Experts of a small language model.
Size: 9 layers, width 192, 14.7M parameters.
Experts: 16 experts in each of 9 layers, 128 SwiGLU neurons an expert, 2 picks a token, a sigmoid router, a shared expert of 128 neurons.
Training: a variant of SOAP for the experts, 416M tokens, 6706 steps.
Below are experts of layer 6 (counted from 0) of a mixture-of-experts language model. Rows are named router (the router's row for the expert), gate (a neuron's input weights, with its number), up (a neuron's input weights, with its number) and show model dimensions 0-191. Each number is 128 + 32 x the weight over its row's rms, rounded and kept within 0 to 255. Numbers have three digits each.
Before each expert's rows: "gets" lists some tokens that make up at least twice as much of what it gets as of all text; "mostly gets" lists some tokens that are sent to it at least half of the time. This comes from a sample of Wikipedia text that the model never trained on. Tokens count by the router's weight.

# expert 14
gets: " |", "|", "-", ":", ";", "="
mostly gets: " |", "|", " —;", "=", "|---|---|---|---|---|---|", "|---|---|---|---|"
router:144225123121123145145077145092103130145136097187150151139080146147140121132086131134111159138167146115160098126160064184135201158137146153170157117000065124164130054115103099070144121145105085120126119109095128086159138113129125152119096112155122141151172153135168178132100155101161070095062099147079164103184089145125129110131130103185145111146180112119147062123097158121090145116124150132075110137104134119077094175146142131105155072103154131138128087144150059123140146173147152125097152153049084125195150123128144123117171119098148147160157140122060130118158135102122134161
gate8:181155148142123127164133122168117131146101083141183215149043157122138140139121142161096158108203138132210184096173072145077112172156087088169113163171124150149118149132123124050145152093177043151125162159106140154109133094135130133046122159123131096138164093113104124124132110145150169098081079114136082192132113095155141196118117104119131114051109114055100113106122112148093133146140160110125112152072135088078149132142167140192148097124149130134120108172130092166130105192071151104139112084138096191128139144111123141107096129146119121085163140124102094099109140146109144079
up8:193125142168151134158132101185144175141109162093129175101088153168180209105084117136107130145190114108198211067167089149083152117181132105119093132161114079151140090130110115124187127103139098123125155152062117142112187067146116162049139143108167094092128116086107076218116152171177125137076145154100090152129096164151133199099099127113115149118103130046116168105117170175076114122186156128125157149098109109094088092135161107144130084101133112118157113169148156117135098163102098153136136147151121141141107175113122108114139114145140141139124111165086063112116153161127122129
gate9:110106129087118078155111139124128225170155094096150132138173143113124175081101136195111165089079100088132110111118119099042135169163085131165087141125136129181117110133029144133160110076115104141110131218148161161152112161124115167110107170172141080100140109124135151083126085104109134083181127131101127178120123122109194121129178114103126127118153081163138106123123173127138128144145107131173177114157115098105074111090155061155100119191169077074174080123115146116095143121142123112127175152052101169190190121108130143132173107116143115103136110120170083097101119117107150099
up9:156136151139127138155175101119058183143137090129165131076128057117102112104126067135111142109097186091134104143098104074112166143178083100100137101134109127166177155140108094080114066059123119123100142161088154172146086151123090187129081112154078135163134144163139091139124159149160121143152085151144137093134101146117212118113166180099097108105091119121086136118124093162148152108084124166143159109152165096108137173088147115102082108192110115132127156152143102116102063130128082176109113140203068092152174101127118208184184138143137104104098119152151055128120102095083168108
gate10:142156107079133126156137138150117079162146122155159160108098154143129147156110071104170141149082163130177096130142135144144145139118122080112122092094182154146133081154101121156156114141158137224138127169089119115132153132124193129093122169091141134147055112152150100099158176063192085137084110144170192124154050149116171160117125168116096135123089098135159091145131162138193084093138098122200138127182083060105080095118161114146168139084087139103109089179098118168182077081162137164114089120136121104151142181159160092140082156074128095127154154142137123091076126096116140070
up10:092119122109177114173118145073122153070090169097169133130172156135128136142137118150164138130175159117110143137077133089143200131132103145119142119176151150144111205098174134145130170107236095136126126141145142123155171062141153162168082051159113173118153120104104112051078116129110135110190132060112152053108139130101130084158081091197092116085172104125050115109114074138110113117118129144129113124036153142133212123149109112128172142111116126135135102091109151129177107112089161108149146138139134121168117147158176208095114112105122153132130129147115142129107133149155167083
gate11:103164148069166099127104168160134085156128105130192165149125123088128138107130118165111105124107119175150162166175122127125121193092109105176132084065139116112137162101099147088114121138110084175083079139095134075148147106166127119128140115104140129115177134149173148143194146145110098155097119109060139132108105152146120112167085108062061182080120098098146099131123127101100081149111114098128079093118138143144174114161052176118170129137132102164137127198197062107180135074084094182121111092096090125150113155204167119105102183121096119144124162108119173140116088166202175134
up11:154097172138112178120111143148091139149153118147087061158147117166142168161062127129119179168123092108130115080145084154123070106191152081147142154081103129120135104176083134099095177106113128093115115095167096133131137147094143164197078152097188158171098134124147122138144148061106172126140221132140148109126090158101147133132135168141143116139125209138064123114138162145065076105134090134138159081145116098175109183143164126129093119088166112123128180141099130122125168137134083150173074102134162125134191157126078128128176080113078123143097092142215120135095106132075127192

# expert 8
gets: "\n", ".", " (", "-", "==", "–"
mostly gets: "\n", " \"", " (", "–", ").", "=="
router:096047064162099184118167163126122130112165200075093133131118085157135207207191099095151118112153092152124158139148178141092117164088179111077125141113110194107140159086149143121146115080139133118088089196157110150055103147117110132161174080100121053089091143137082104112081133121163153118093150128162082098107087083136148210108143121115125142111194103126133156164111139134076139130121129131175163125135132099154183096123193154114144135097131094161091100091135121133135128146147149121116111129141113108106138164144096163170123196089093097100108123084161089167131131175139114123
gate8:116097102148128097145137105196123114214139133099119148109165149143106143160097129130175123077131106143143149153069212130137164173086166139139150109133098129158123147168190175118160096105156135128131142172102118176150105135108153096118169093136134059147116106148110087146153116085134154083084109160122127107110092159093148105124119083159138075105094070222067107120116073104134146167164146181134116092120132086091080115119132143064113110128111112121101117118152115131084086113115170083116136114153067145165162141099142118046141234053082139171157102139134118122100086169152152090
up8:107174142147088124118159157133079140098145135124159167149111139109153122111106121099112157177150135174146129139106095069122158157147108149131152083127047041133145127090118096107185191100027092180146109078106102170101136134148086157125096086162098054155133153106121103145162165161106107154127097080146104084133064117146139172120165156088110117118157162120178126210165170192156101123094082132112136121122136134147122159129161072160116109126153082091141122122167116142064162135123194162144110070059161126136157077115122135093123109139133140080152141097144161104144186065151119117
gate9:160065146109119135145106158143145136090150181110103147115060066139134130223116112116194076076135100149152106121165130157144127138062134118106052186132152144097078194090144167146070140165110109122135091175106125144126081090088097074110137106125106103101129113195127139132129180053136062209096118149118115112143162150110117123178115107097099143093114143102115197136101158146129150089142157134164136115149146149107118108146119109106068161158218108136085086126117110107093160112123103131130145180115130129143110064044142121080133143165086110111127149117146166088120092128165110119
up9:134094166118084151176117189113143120115162127094100105138092125169122094205152099126044160152116104147117100070131131148133178092082116138083132174159075156130175186125155114099080120133152052115101153121099104165108094057146177144163117150074158111129134156128142120132129105081103107187109135154166121127122134083084125115194135049125092157115138149109157119118111129112111104110075177115169116173167116207112126111195103142128120139146177077117154092080122133074092096133126115100082100170101173138171086063094137114134176167158095152158098166166138083095115130169132143130
gate10:088151063133079157158169145133134147123080151122064134131128130148157187165150144113136094095111096147139158136177172162149033186142130133150099088161108150140108130094085146094136093104094145181127137167116103183108171063150128077163151118141169111127131122099098146100084170110162178082129190170129174115127134129116140178179111161141119103125181091102098130142109151138125175112077156150181110052137186183117139121068176151121186142123108078148099098106205127151174129116125082139089164155138188166131126089138184163084162130128100115141082178134141134133120126082138115147
up10:134164145130093119160145127049112118160143117116196090100193157154129112152092181108106113153155135031115132095103150096123119139086058111116063143168136152118069132083121069118126117092137121101153108128087125141115143151139118165147133199175130095128098097116162080167156095127178140169133044112140138123126126188089145150176044132155097112124108163135164074103134108097181152120080120154197137144167080114155172137123123106165168121191124109132076150156077028176117121137115124110114164123143114075103127127066113123125160160163082119138106121099138123156151131094147140110
gate11:140092146082093131086116120068103133133069132122116160098120133158149189149145140155107170102121150085125177156111172088129157163181182092102104149129095111195109132119130122099087091094173089137112132153078116176157119128177117168122114123101128121097166116130108088157134206070116171148111171135089127140121194133120163100120172153105177166120170108111158094140078163118175123124127137165144153151112141178103122070110099113155146124099122174117131110157141173057122154158161175108135128177132150137145163099185089150102118164113141096085164163125049107063112065211163106054
up11:131141092123139159143116132172127172085129131110086117076096154115118131170114115146165143137152152069154145125147110147153104135180164101089109151157155147129125161058100140102155120160205160138099125090119121161163162082162079124114172121062131132153112137094118079130154167137042130108113113103144122078065119166141178166116129102096104114183117180118111116172163141166157125151196146124109108079130134110124136128121131174100119148102160096136100186076193131132123142111048129122069113136123119109134172173088089141125102183161095075119221088099119141191056180104189161119

# expert 5
gets: " of", " in", " to", " for", " on", " by"
mostly gets: " in", " on", " for", " to", " In", " at"
router:161159096127072109118054121132128062153112098120100160114106186101147145099207135152091090129127169152156112143086165070147133084114150104148109114180090144095127169136192123108164098166102120099116110128137153146182124125115149181107146116161126105101180124136150132160140071101138216100121121103076206115075159166132103089172104140168115138148148117148114131129145154129104116125176140123127063108156153129146166154131171109153097152122191195089143186116135127118143034154106137120113124045136154146070066133162100150168099186138123100150103123119061059139137100113129132145
gate1:093136119070162078145150084116102103143131153162073169142099123115116125129106098124148118115090135086173167131094122135112131105125118132066081063111198092105116141159169142147110162144113095168108128073174108067186101126072127184154164132113122142108125122169089213115115111110108112127183140119147224142118184136127118121137098118143073141113115123108160094154154139092109151171107090098179138128061102084093118117089142136124114078157152142142132145162092115192084138119125127128086157093136120170080077128158164124159119112167161132088141200203172054128118142139160209154
up1:146117098174091164119104131133189114184133137154102135134128153117118111077127080174183139061102136151169159146155142119160112097194149129084119113043099139115106137131141171122122180138117159171113077056135085163144139127149157105140130097151137089178139138126119114106110132133166112101142096101093168149100161159168045140161147142093133177151120109108159114140097115080149175166153120131139091153145110127136167045093117109109079128080128094182192141088132102136104198073114183127128147153102170184136068127110192142193093144125186154086112152112152084127171101167075131096
gate2:071136126200104000111141191167157112164139154122115120124187130141065158141094137138232138157114147095161128126114138131154124105129103165116150099133173114107114140105120161168166113171127178133111137053132119139141183150111148143133117132125168098115151147153161185136104110089148126117131114135158152098150115194192150212095094115108156080090155140118164093154170114144153111118099187133146110097108159103163116109125052141153142126130079170136103154188088066125134131180107100092108127106127149155081139105161135074152163154147193169103159130175116099156140130117173167148
up2:090099118153156130126100159148099135150138104124153133161181076131124173122042075100134131116187127150089107153092173101166095168160093074131095121171148082133111146135134136165113161165105162171153103057099090130126181175105087152163148142122157117129155190128110102078136105136128195152140086106098119221149109160163151177146096118150109090145127164102133089131180108079166134117186129117152116078113120161167144129157109118128152142074118097180104158174122149183169098138130179176118137082195093167129172068113103180137129185156127105089141129088095096158134056121142148136
gate3:103117066084126109122106118129144123163141099086127151138176144114139149168102130176132102089094116082200126105153165121170104163101172125148081122159190125123120110170165140137094061150128109110074167155099072159146141208176079133134101060171115174117105138142111133115182138092113183098127143112145174131099142160140101127138138113155100154099066113108107043180100139159171157138102156086157129108154164169163215153110131132211166115177185064075134093111157094125108090154079078168194130083119147123110113155123118098142119141141131089116111114127137127148138116087140088164
up3:144172182158154096139116148089122143093128137113127142126107121103146167142071127097127151190149170091111171116111138163132134065149086131154138113143088141159135089135166129135130148075121167119142121140121115155150116092169117135149097185125131105155128063155126132166142150126122095157148112114077091176162162086136204112072107209134177096126167128154152183104100133189143077163084116165114146146120076069062116138099152168061089162155104176134126164086057156112127174076068183089118118117138138100151205134068113107107188133179136155109100164122106094094096151110079143097
gate4:108076064161158070174177149120139119128094175126138136075126130139165161065195141150122136156137144143103110110129097146155180104125140125128161094174143096068153137161082130098098164101168102132081113132103101215179092148105122126154117103123149113098084113123121126107133120134162162108137062169183107144103128080044096151060078125148132068100135137144055118134073187083139171096129171069156122129158183107119135122102146125190121097125144162177148185140116116119134103205129137194129116094129136135105107065143143132093097087098128125189075166139098137144124149114116146140
up4:111090086149160140121194089119097101145138174079152160119138141121144143073155142144147120141129166175158118171129111120091142078137157134115160175139139113096109087095131072130166167123134126162157079125150125119139039116082099138116112073151186064042090139127169156130115148137112123103116106095202089159138152161053140143164100101096144127177156142110133152107065182140120170137101126111145067120119125155147129167074194118166137102187102210159168133148125159177128160164167075171099111083069140123118155079082149146116120126090131162127139076137085137102177109133141173141

# expert 1
gets: ",", " and", ")", " that", " he", "\""
mostly gets: " and", " he", " who", "),", " but", " which"
router:076127124118086174159163109083147175149129133170151091137122128123097076050072088099166153096115077198078075080070116173051153151090090111126097147138167149142145151095109142187099146119148126107088152134166140118161108102195145127148167161134172138165134131119109145167128106143158166115145098161133161102087128076147098083073129172128114165134116113118175112125162109129187147116103171110127076136139118187139093103149092097158157141167110098158103117213117177113114157090100062090149161082176128147129175158146149149142189095118189105088113140140126167078121138115168109125
gate1:068131108146033139062097120128118178133133142089122151114167081161080141145163101121079168146097127158111109119137120111073165111159067169147047181177158190133084164136072118143142149131151139151097136111138092115141154118170136143188110160168181115158110148149124109148168120098144109123126130114082097099110140121078178097139133095147150126146109106116157162100119125214128152117149172153146096078060109165132123078152102100071103145150125147156114186171133100156093104137044067126096101097164109120080179133128182070120112116107116131172145128180142118147107170088166121083
up1:124104160125100145133140147150163106177144127184127129127125175127099113128155107168067156066126111152108108176181139131121117138116107141155107153115193118077114096123101108120164138189121163163106161170182120127128109132157166167142132169145054111150105127146196117131154127097013158112034087224112103115114109134148103160154169103161115059122140097169154187095173125096148106109145129159125093137158140082121124114115186125111148172111141132163122102200176132129093117164096187122169147088167156110183128108090169105105112136067046122139142101092162102125138115119116112130
gate2:097158144151158136099150087202123105115093133160172148207146126144106153086091107129128111115083132133154092116139131130157114159087103131136102099094200119157135206174138111124135107159082079142124152095097055137171137081088102113099116158218150129153108109124146201092133129098166120113137132177125168107100130118130148105086124161070134120103156045134124170140145186104144085094161170055081129096103157125107169077148152112109118121101122138120139203138088175103145141087066076119153135138131192153142109119096156161149181150127094126110137128129134225107160102082124103112
up2:038126159136091214097162130152131125070103110115132080142122164109112123110113130102137132152132129125113090173140163148153123089064184162103132171102145186132099096157167125133138127148128100135114116117136102080122158096046104137112163089088130129170126070157172145123125116123165127111155171107149213098072176103138097159179132078055156174130161072172133131117161099083140088147215131135153135154101144164135107156127168115158160153104119105129148128108153126125146142146198071113131073124123155094134132140118086119104125133112167114165137161131166184157106078196228113138
gate3:081116121117104129113126086162048188159095091164106136120124126135083133091171115149123108157091134103215172134190174117157076091122088117093075113136143097210114162095115104154105122097117136139123148129112092138159136139135125118131211167169146161140095170151125129175119157165153083159124088174180180097160165100175165130136110171092112104106060117108097140153104138109150077120148137148119124083134111100117146108124124151158153214074171114176092154155130128092101148083123102106103104130170189165159134087157221129155147087139172125113103139190176097126156117126106143089
up3:111132128128110115049039051153109146146166139095160097159140183150088143121176092108134126134151067146135084160096165179136124146163051151135124143124097122204113102107126169119061133078125045139124153145047119150145157102098138105147144139145105116172138139145108075140106137159123122148172126217160124115135127166115100071141093123168084156122097135121142099112162081137160106125118142126124111178173117141145171120091130113102156105166140127138075117117146132112125184088165119102098157105207130125058087102130165059155180113133140099142156073129143085153129085178171111127
gate4:101121120071112140104103086192130110095151116125152148165093094119143163098144076097138102158134160128147132086131152144087202146158117098125065128121123115157144165143144141126061063073168141150120088087180195123138155147166074119125118102219110158158091115178110205113153126155109155076085131162197086060094125107112088141112098152143144139165091084125129130096141136136150126151119106083093127063060092103119083110134172145143114170156151034109177141152125171147089143116105089083152118104138140083117120129147157072097179113120163119117148184096168126143146087137143129117
up4:051133158119121110111103096131108159126135105116092124167188166156127114111101141076139078119101115124133142083094153091133169130158163126147156153082100136119100101144154178138116127165109127112116140160194167196123144098156117161181164114159166152152107159090089188167168070090193142069097164116151112120110106152198091096131144119137141166141145184131204157077116113139125094151117118160076185100098103155098103073161224128131063089125157097102069159162112131177169119129175130131086104098148136156127120178162159122089134117123052106163121142083108084107173153117134129131

# expert 0
gets: " was", " is", " as", " were", "ed", " are"
mostly gets: " is", " had", " are", " be", " was", " has"
router:121103156126139115107100154111174143133093055087097138115198104179150108128197110148077118132206084099114187098107075130119097132117101160104138110077125087126175104145109113220072134140056146157181153118093108101130148135118127093074095093121127067154037154151186152125168126141114140154127180143131061105146144183156156180096189084100142116111147149170146123079167091145101174136109109121163173141116116136157141106152162138117100120115158140117098114072115160142093133137111109111109077177140125089116121075066158120051117110134135163173137097144119138135156153169132155148
gate31:154103135137098090123099086143130146133133143126110128147087148163133131117128158173148080104121103135103169170127159132090110158169162112160112102086159112140097144184165084144118131171134153093137146048152137131162105119108086154129144093121171080107102189124101147157090102111200087146119208082076120106180155147115117207126102076171115148104088060140101104153043088129136165088072092180143172139109157135151122134068172123099194134165106108111135142083146145102175177144127157122096169123150130134163153115145109154063136106147095143121129157091124140077076194153141154043
up31:097137170159128127105150159101074044185143154146137144089138140092148105115107127126126148156099146129151129125135152124140194102163143142131099189156124113130072086120094160112138114122173164140111109169141126189061152120138191104059145126132143095065165061158101143121112148194094197125091088102202090104096140132113144116153165153082120158128101137099148117156165095165088114167164148134088145086109125106152128163119197148083087136097147128090162182080140054192136089122162130089106101170132187104087112154067093129178118082154145160164105119162116112142119110077091120114
gate32:149091067211110110072138102103115138116115139166142185094110132122117128084156106121115073147142118178160114151184139146134103140198127110101141090148093125142137112134167145111118141108115073150158138122096127162142168115113108109130137157122136148114113109185113109094143149113137112150121116135165167138214103149150173170100134086166200110107034117131184177124089169131070123125086091079199174125080187117171122155145147120086114106123141176171099160121142172100174133093177099085125118192123132088079145069064158121084120149139108083159148151147136199089150090133093142158
up32:163100092060164131061120190165104049122095146141091163106157132154109137166104138161154152143167124143081051139141158122109148098136150148105130143101116086106149151164126101177150118079151122130153120133158141206125128117136153115067182110168181124133179094182183184122159109085089124132146140157153123169153124131138137138139142095134148093145148119126211092108164136165098068154164125075104145125128081155148178083148138202100153165145077135095059094185177125111110068078165150078134136089150122072100089136102149086151086092106153105139134105113138125125127173148165121092
gate33:076095200129081119093152159182172113074132093153145198130182123142124135122163119128095165101151114168115130114109153108129129098134195180079108132158226043107093092104140144142109169116062096140180108125131080124162088081115130129115141143128111112138059099100113114120188171131106088159137160143112081156147084124096127141137092080157147115162081130137122095082130131157171101135046136106168085104099153183135119193163136173111124120077194129146054181099096113111110175092138177123153133132091109120076134134127150145113109146128071143129155160126081138154113126150141154114
up33:181151149058159148062046094173126079097120175124124122137132118104139206114128126137118097139142144111158117091152169110148136092093102063092077103227106158129163166174163144120118129115163135101145125119092206136122115173144103129139136104142164137146074129127141130178109113148051084108173142098172120101108136140112120153060120109155134232118107137058136132141103129105126165151139110167171191154161109190139132144135135170156125157162167147104130147133151137138175182122090103122138113124154096167146056167100101161151142134103159109114181170155061131175150116146134138144
gate34:137085080134094124117087116155129120109031112110128139117118135148154138049165151107132130100208042140163047141119132115170093148120124178127110113131144117085127137174157132138192169133109114123114076135101152095137123074108181076144085124102156159170135167101170128147112115064136108116128202201126119075163078155098170129098184134124161083130137155099141134122103139159121127119117118108128142126138138122144143089118101141152112140182152158105043159034095118127118111160123174080127153138177143171111116126150175163148150105098125101088140154123143135089137102171211178082
up34:111137141108124119167119191154147114147161171139191132112140129145133105097177156084146093143185125091135089147179107180134090114163115173101091105158104129130067129104152153156147190098144115130133160111108120164080144180152140041122104135140150150150054106167218162169105091078129092111102107146072110143078134180105107151111109183157114063134156121202144123101130093158109112163142104158174098132152075080112162118111094157155052098144113159187155070150153130129148127163126077135167174124085127083113125113139121132140139156082056162152179111100129117063136110130130130103

# expert 7
gets: " ", " B", " D", " T", " K", " S"
mostly gets: " ", " R", " T", " W", " L", " P"
router:152139182142085126104092132198193087103091117166151132121155117120120122169171140152152116109112090131160131171127150050140127155116165119162095146124085211124159074102109119118134198104106141139101130094131116168113097120153077126131122112116152201136175162119083113114193139124178122112107115153111091145110161099141166095103104170157128136134099141079138116063103086129140155094108091162074133167121068157121105124085136129140078164076121073107188098177082105148130099113050118108169082160094144119128119180144153084129059142144223153126094130120142177171086162165129098133
gate1:111177135081117163126103113202150174085166137131097156157107127130076176125116116109147166165116085131171083140164108131089140122126160120087137101138129126091102103134131151078151131099138156136137129142106106118123109055058147118134167088117133135171093142129132103115158109129152135170213153140134125125140109093134122139128140166111108113089084166114083238095110133098139145093197056143102132133100091077125126126131152145092147210083182112074142094142138114119074080131097205094112134150069206146114090139123089198089143166138141165159107141174092156173084140168176127117
up1:126119153179103171111174107175140152174099111109092142119101138174164105142181088174079134153119103014101122146137132103121060141171147139105104150141087170094156156192080151087138128062075134135141044101130148124165092082181109119108111113176124130152100123142116128111117089096128128128077101064179169176120140110099135095182106100150156117144146102152175109183118137105154101166125149149122152116199109099140092084132099119169087118117114136091203151092141177140108144137106172120091141137141124142141073176117152177167184136151153091147094156153144134119136100053156110168
gate2:122114111136127162163078139188111135140176142104184182127084122077087139158119176114169172139073088149172117155143126127120134109100119093103124156147143138118143132185120130122072159132161151164115163131083120205087100130125151132169129105168125132103114118082090062153175191111094067172137122074181155165161076108116137063119089135094138152102049115114197072136147085199169099144153133142106166095157096122065094142122146119151122179053161110121110108160114138164129096131115140139071107092135104089149150130165099094157127143108181054154141165147130139097124111157115067127
up2:117124160156131133166202093126129107131106120101102090111087051159106146154152174136150131133089127092131125140117104135110150097128103144102164106139095130119194091142155157082085143169106103113049118136064086168125141099104191103130100148116107109102121123174074093136124111128144117115142099072145145095162116109131137127108116128187094108073122142140144100178131119190106140098166135080127095182151108158113127083146136165162135127112163113173163112129117099158126125197071185139161143190091108130131094167123150041152206088081068104163113091202120116179086093049130124178
gate3:121141182124064117128100152120131129180151108105151096155156144090095056120103161145136158203122122112131130144125125135162086136142139135136144101155153125144153083112138152091105134124084161162133167166125152144116164053112135168083188138116150160122156086169088113134180157125164140149131111089138147142117123129138179097111061138129134153121109131101114102044106082127142126156165147125122191084174133145103100096098180077173161126145101153171130093108168141107083195098187102066165102160129231110117097080144103099077078182101149089113195114133137207134130110136080095171
up3:189131166087191084109111119085115119075100097169089104118144116155135098150135146162120056123119140089093126134133136086151142175088121080129076136105086079142122113130134090136082116114165115109177121153154097109091118167112160192067115105081117161122154095116117127110156120143158124125131132164153125124140097104167159143145102139209136105051118136120095116093111143112129168126025093105106111122115107161124167212145110169167183147068117076132190181169206086187152124150105108097113057134140122098168147152149136078132104116092083169122104150172133168148154114162170110140
gate4:086140189151099134094141139143108083131047161134127129120090147173095079131105158150173128086129135126139120200139134111109101129166184157133137140098154126110104123160128112093061132094102147197155072115116114084138068087128075109116137063099126121111172099087076088125153160122177151133125073084143105105178216104131140166112137066103144101110135127071115131100168107188129118092115100107113152152166134170139114117101102107175094127158171160110169071094100088190087137147081113136112128152092170128113100155204102153113176141172150103139099189110114175067099088130100128135
up4:170207175145150130122087127118143129103137119143136096146177129148114105140193149117109126160094105125115137178144109175149115131125151148125130149095177164144156132091113132102131161096101110142096105106151100065213136153189117074155109125135090116115104096133077144161161144138190139139130112088123153140084066187090157146120183084111116111118129149093152113128122103084116128101120131084055158103099191166157040089107121135103108079163196065117171148152109091184159113144073095105164107134087124142078065173130026083149127137101152120144123160140150132112098155148120174176

# expert 9
gets: " the", "\n", " a", " The", ".", "The"
mostly gets: " the", "Personal", "Scientific", " their", " its", " Born"
router:088124149138168075164122089164131143103138125139159102180119158098170156133051144133116144150127169067130109145181148142189035118222092121131100120208160093119094202148170142093109133130140153109125134096110095195093127092118178119134096157096136159118138121127153135064148184131085091158163074100170087136159136135129185133143097090122132083151072130098095129189133140169125135162131105136172196111128152106140121097081069126122162138117107118075110121140120105111162145128113116148126100066115143116103129119171159112127096059141050076143116149155187104143114115086124168127
gate1:111041158113080145100128073102163071123134175107132106159124154104166104127107156122105077089127168088098097147158179134169093088129124092099101138131126106136118100151100124132098115188062081112156112118147076112147184124166130133198144124160065168099135149117193098140105160108150100156136141153136108145064216117098120138098134149089108151146098108035127111045110175114088091124136172131133133126138140097148134117078141158184178143161097153137118091152146109110125077172141208084174143168139121187139112057146107143122126105097141144093121134164142150198112150151141143116
up1:176142139087108150190140151134144131094178159105167188121131154172123165152125119113128159087131114176131107153097126167070186166140114150133121153139119158109147127108138183128151130077076106135176137153049134143126108070132102112122133177104134089076113107164194174122109051150091069066116176158130129143146113163148200120157166086088145098119150141215100181170179081112110158105136125099167106122125135120096126120107119092083135127075096094098147112072128073156159130116108085168088134081113154076125171119154126133100078088112168093174095121153135131104161095093115072084
gate2:110098137123194135140161177100103148135148070168140155155086130167156117142072108110142136212105170120113133180119139160095158141150119116124070107172153112079179111151157091155159146033143128153125149110210104174154158147099154104124126127107092149142120090115128102136114104093130116062089078122086144145118078053144151118090116082149118086140113096103173070145118148173140171111150148131149063101139153137141203122126064102145098130149139175219170088136153167088153150169091161113135129135094077146119126109137095057191161075097109135111094097123144132141094138142135138115
up2:145188214129130127069107113091137147123155121116199133134112100107097078016211144103150093155080166084130150149096114110114156131060094104122117156121111131137091170185068071105092113135144126163128102141093200105085100129124140098154087155092152115099111118148153094147148133123121135093159119101144097175151126120129089095148147155178185125156154101139084171118080171130170083102129140166163128143103067106151101100137134156098092116122137136111109123168087117170150116209112112162147156092137144113171106178104190124131146144142165082106164131100133118155114080146089150051
gate3:133130157165131164146156157080128187125142133113142110104130079166169124105133153123137142112173115075135157088201107135161128167137132094127098088170184071140117114115149084117170141096147093136123177122145081122129165062119062047145172136095139143154055152172103132181153132141153185145074097141177090091092176091117114094063109120115133133145090217099116120110076160097164109090113147081151169102093105140160136074160107066149067108098141107102090113070103133136145131132117141132153134118133121146096121103156128153159130134102162102110205150163183094091055148122149100099
up3:155065124120147100094128106099139196113103190191091136162144108107101070124110124147161105099115100116130109113119162113114117144127083125118172106172102101144146187146138143139149099116106089151189102100124116037130113084110167034140141180144132125149168125139196080180109133166158162111118141101133094173178095108158158131124134106103129136128146133149105173152148176063136121094150148170155179153127121135105130169155136102063145102150124113156134168107127121078195143192158128112092140181100140037117110171157154149142138114116124099124079131126188062111082054117162066120
gate4:125092133143110110118144174071156115101113124083138127150120097093140119134120199171135090175154169099131158192130133146201142109200144097107129145138171113114163114153161144121124127142088099160087134165130127180154150118164092098154117123135129131180113124129126084136090149150079197153104123080213085126129182078148186102162077138137121114110127131155117151103154155165134089189089103101179129135128162097155089141113104132059149124132107185147145076109094091082166092148069131112013081109134126135167123059161128154146135120153192132127201120108149128124167137174131173098
up4:106037080129151128091113090131105106167130139111123106112138125074121133140130114160122057192167177076090124123049152164132075097153095138049054107151127116121136125108146065086153115063116102094147167059081169147083110098130150092077125146086131113188105105159074156105161208110127160169139129209181132133178143109143154158146107143151142097066131151134166085131128151165160169128113136169134115153138143134142101142108155139167123170137105115127151151139142110174149144135144193091111105173103150096139098152091105101112120186088121108101163114114052149088131113129117107112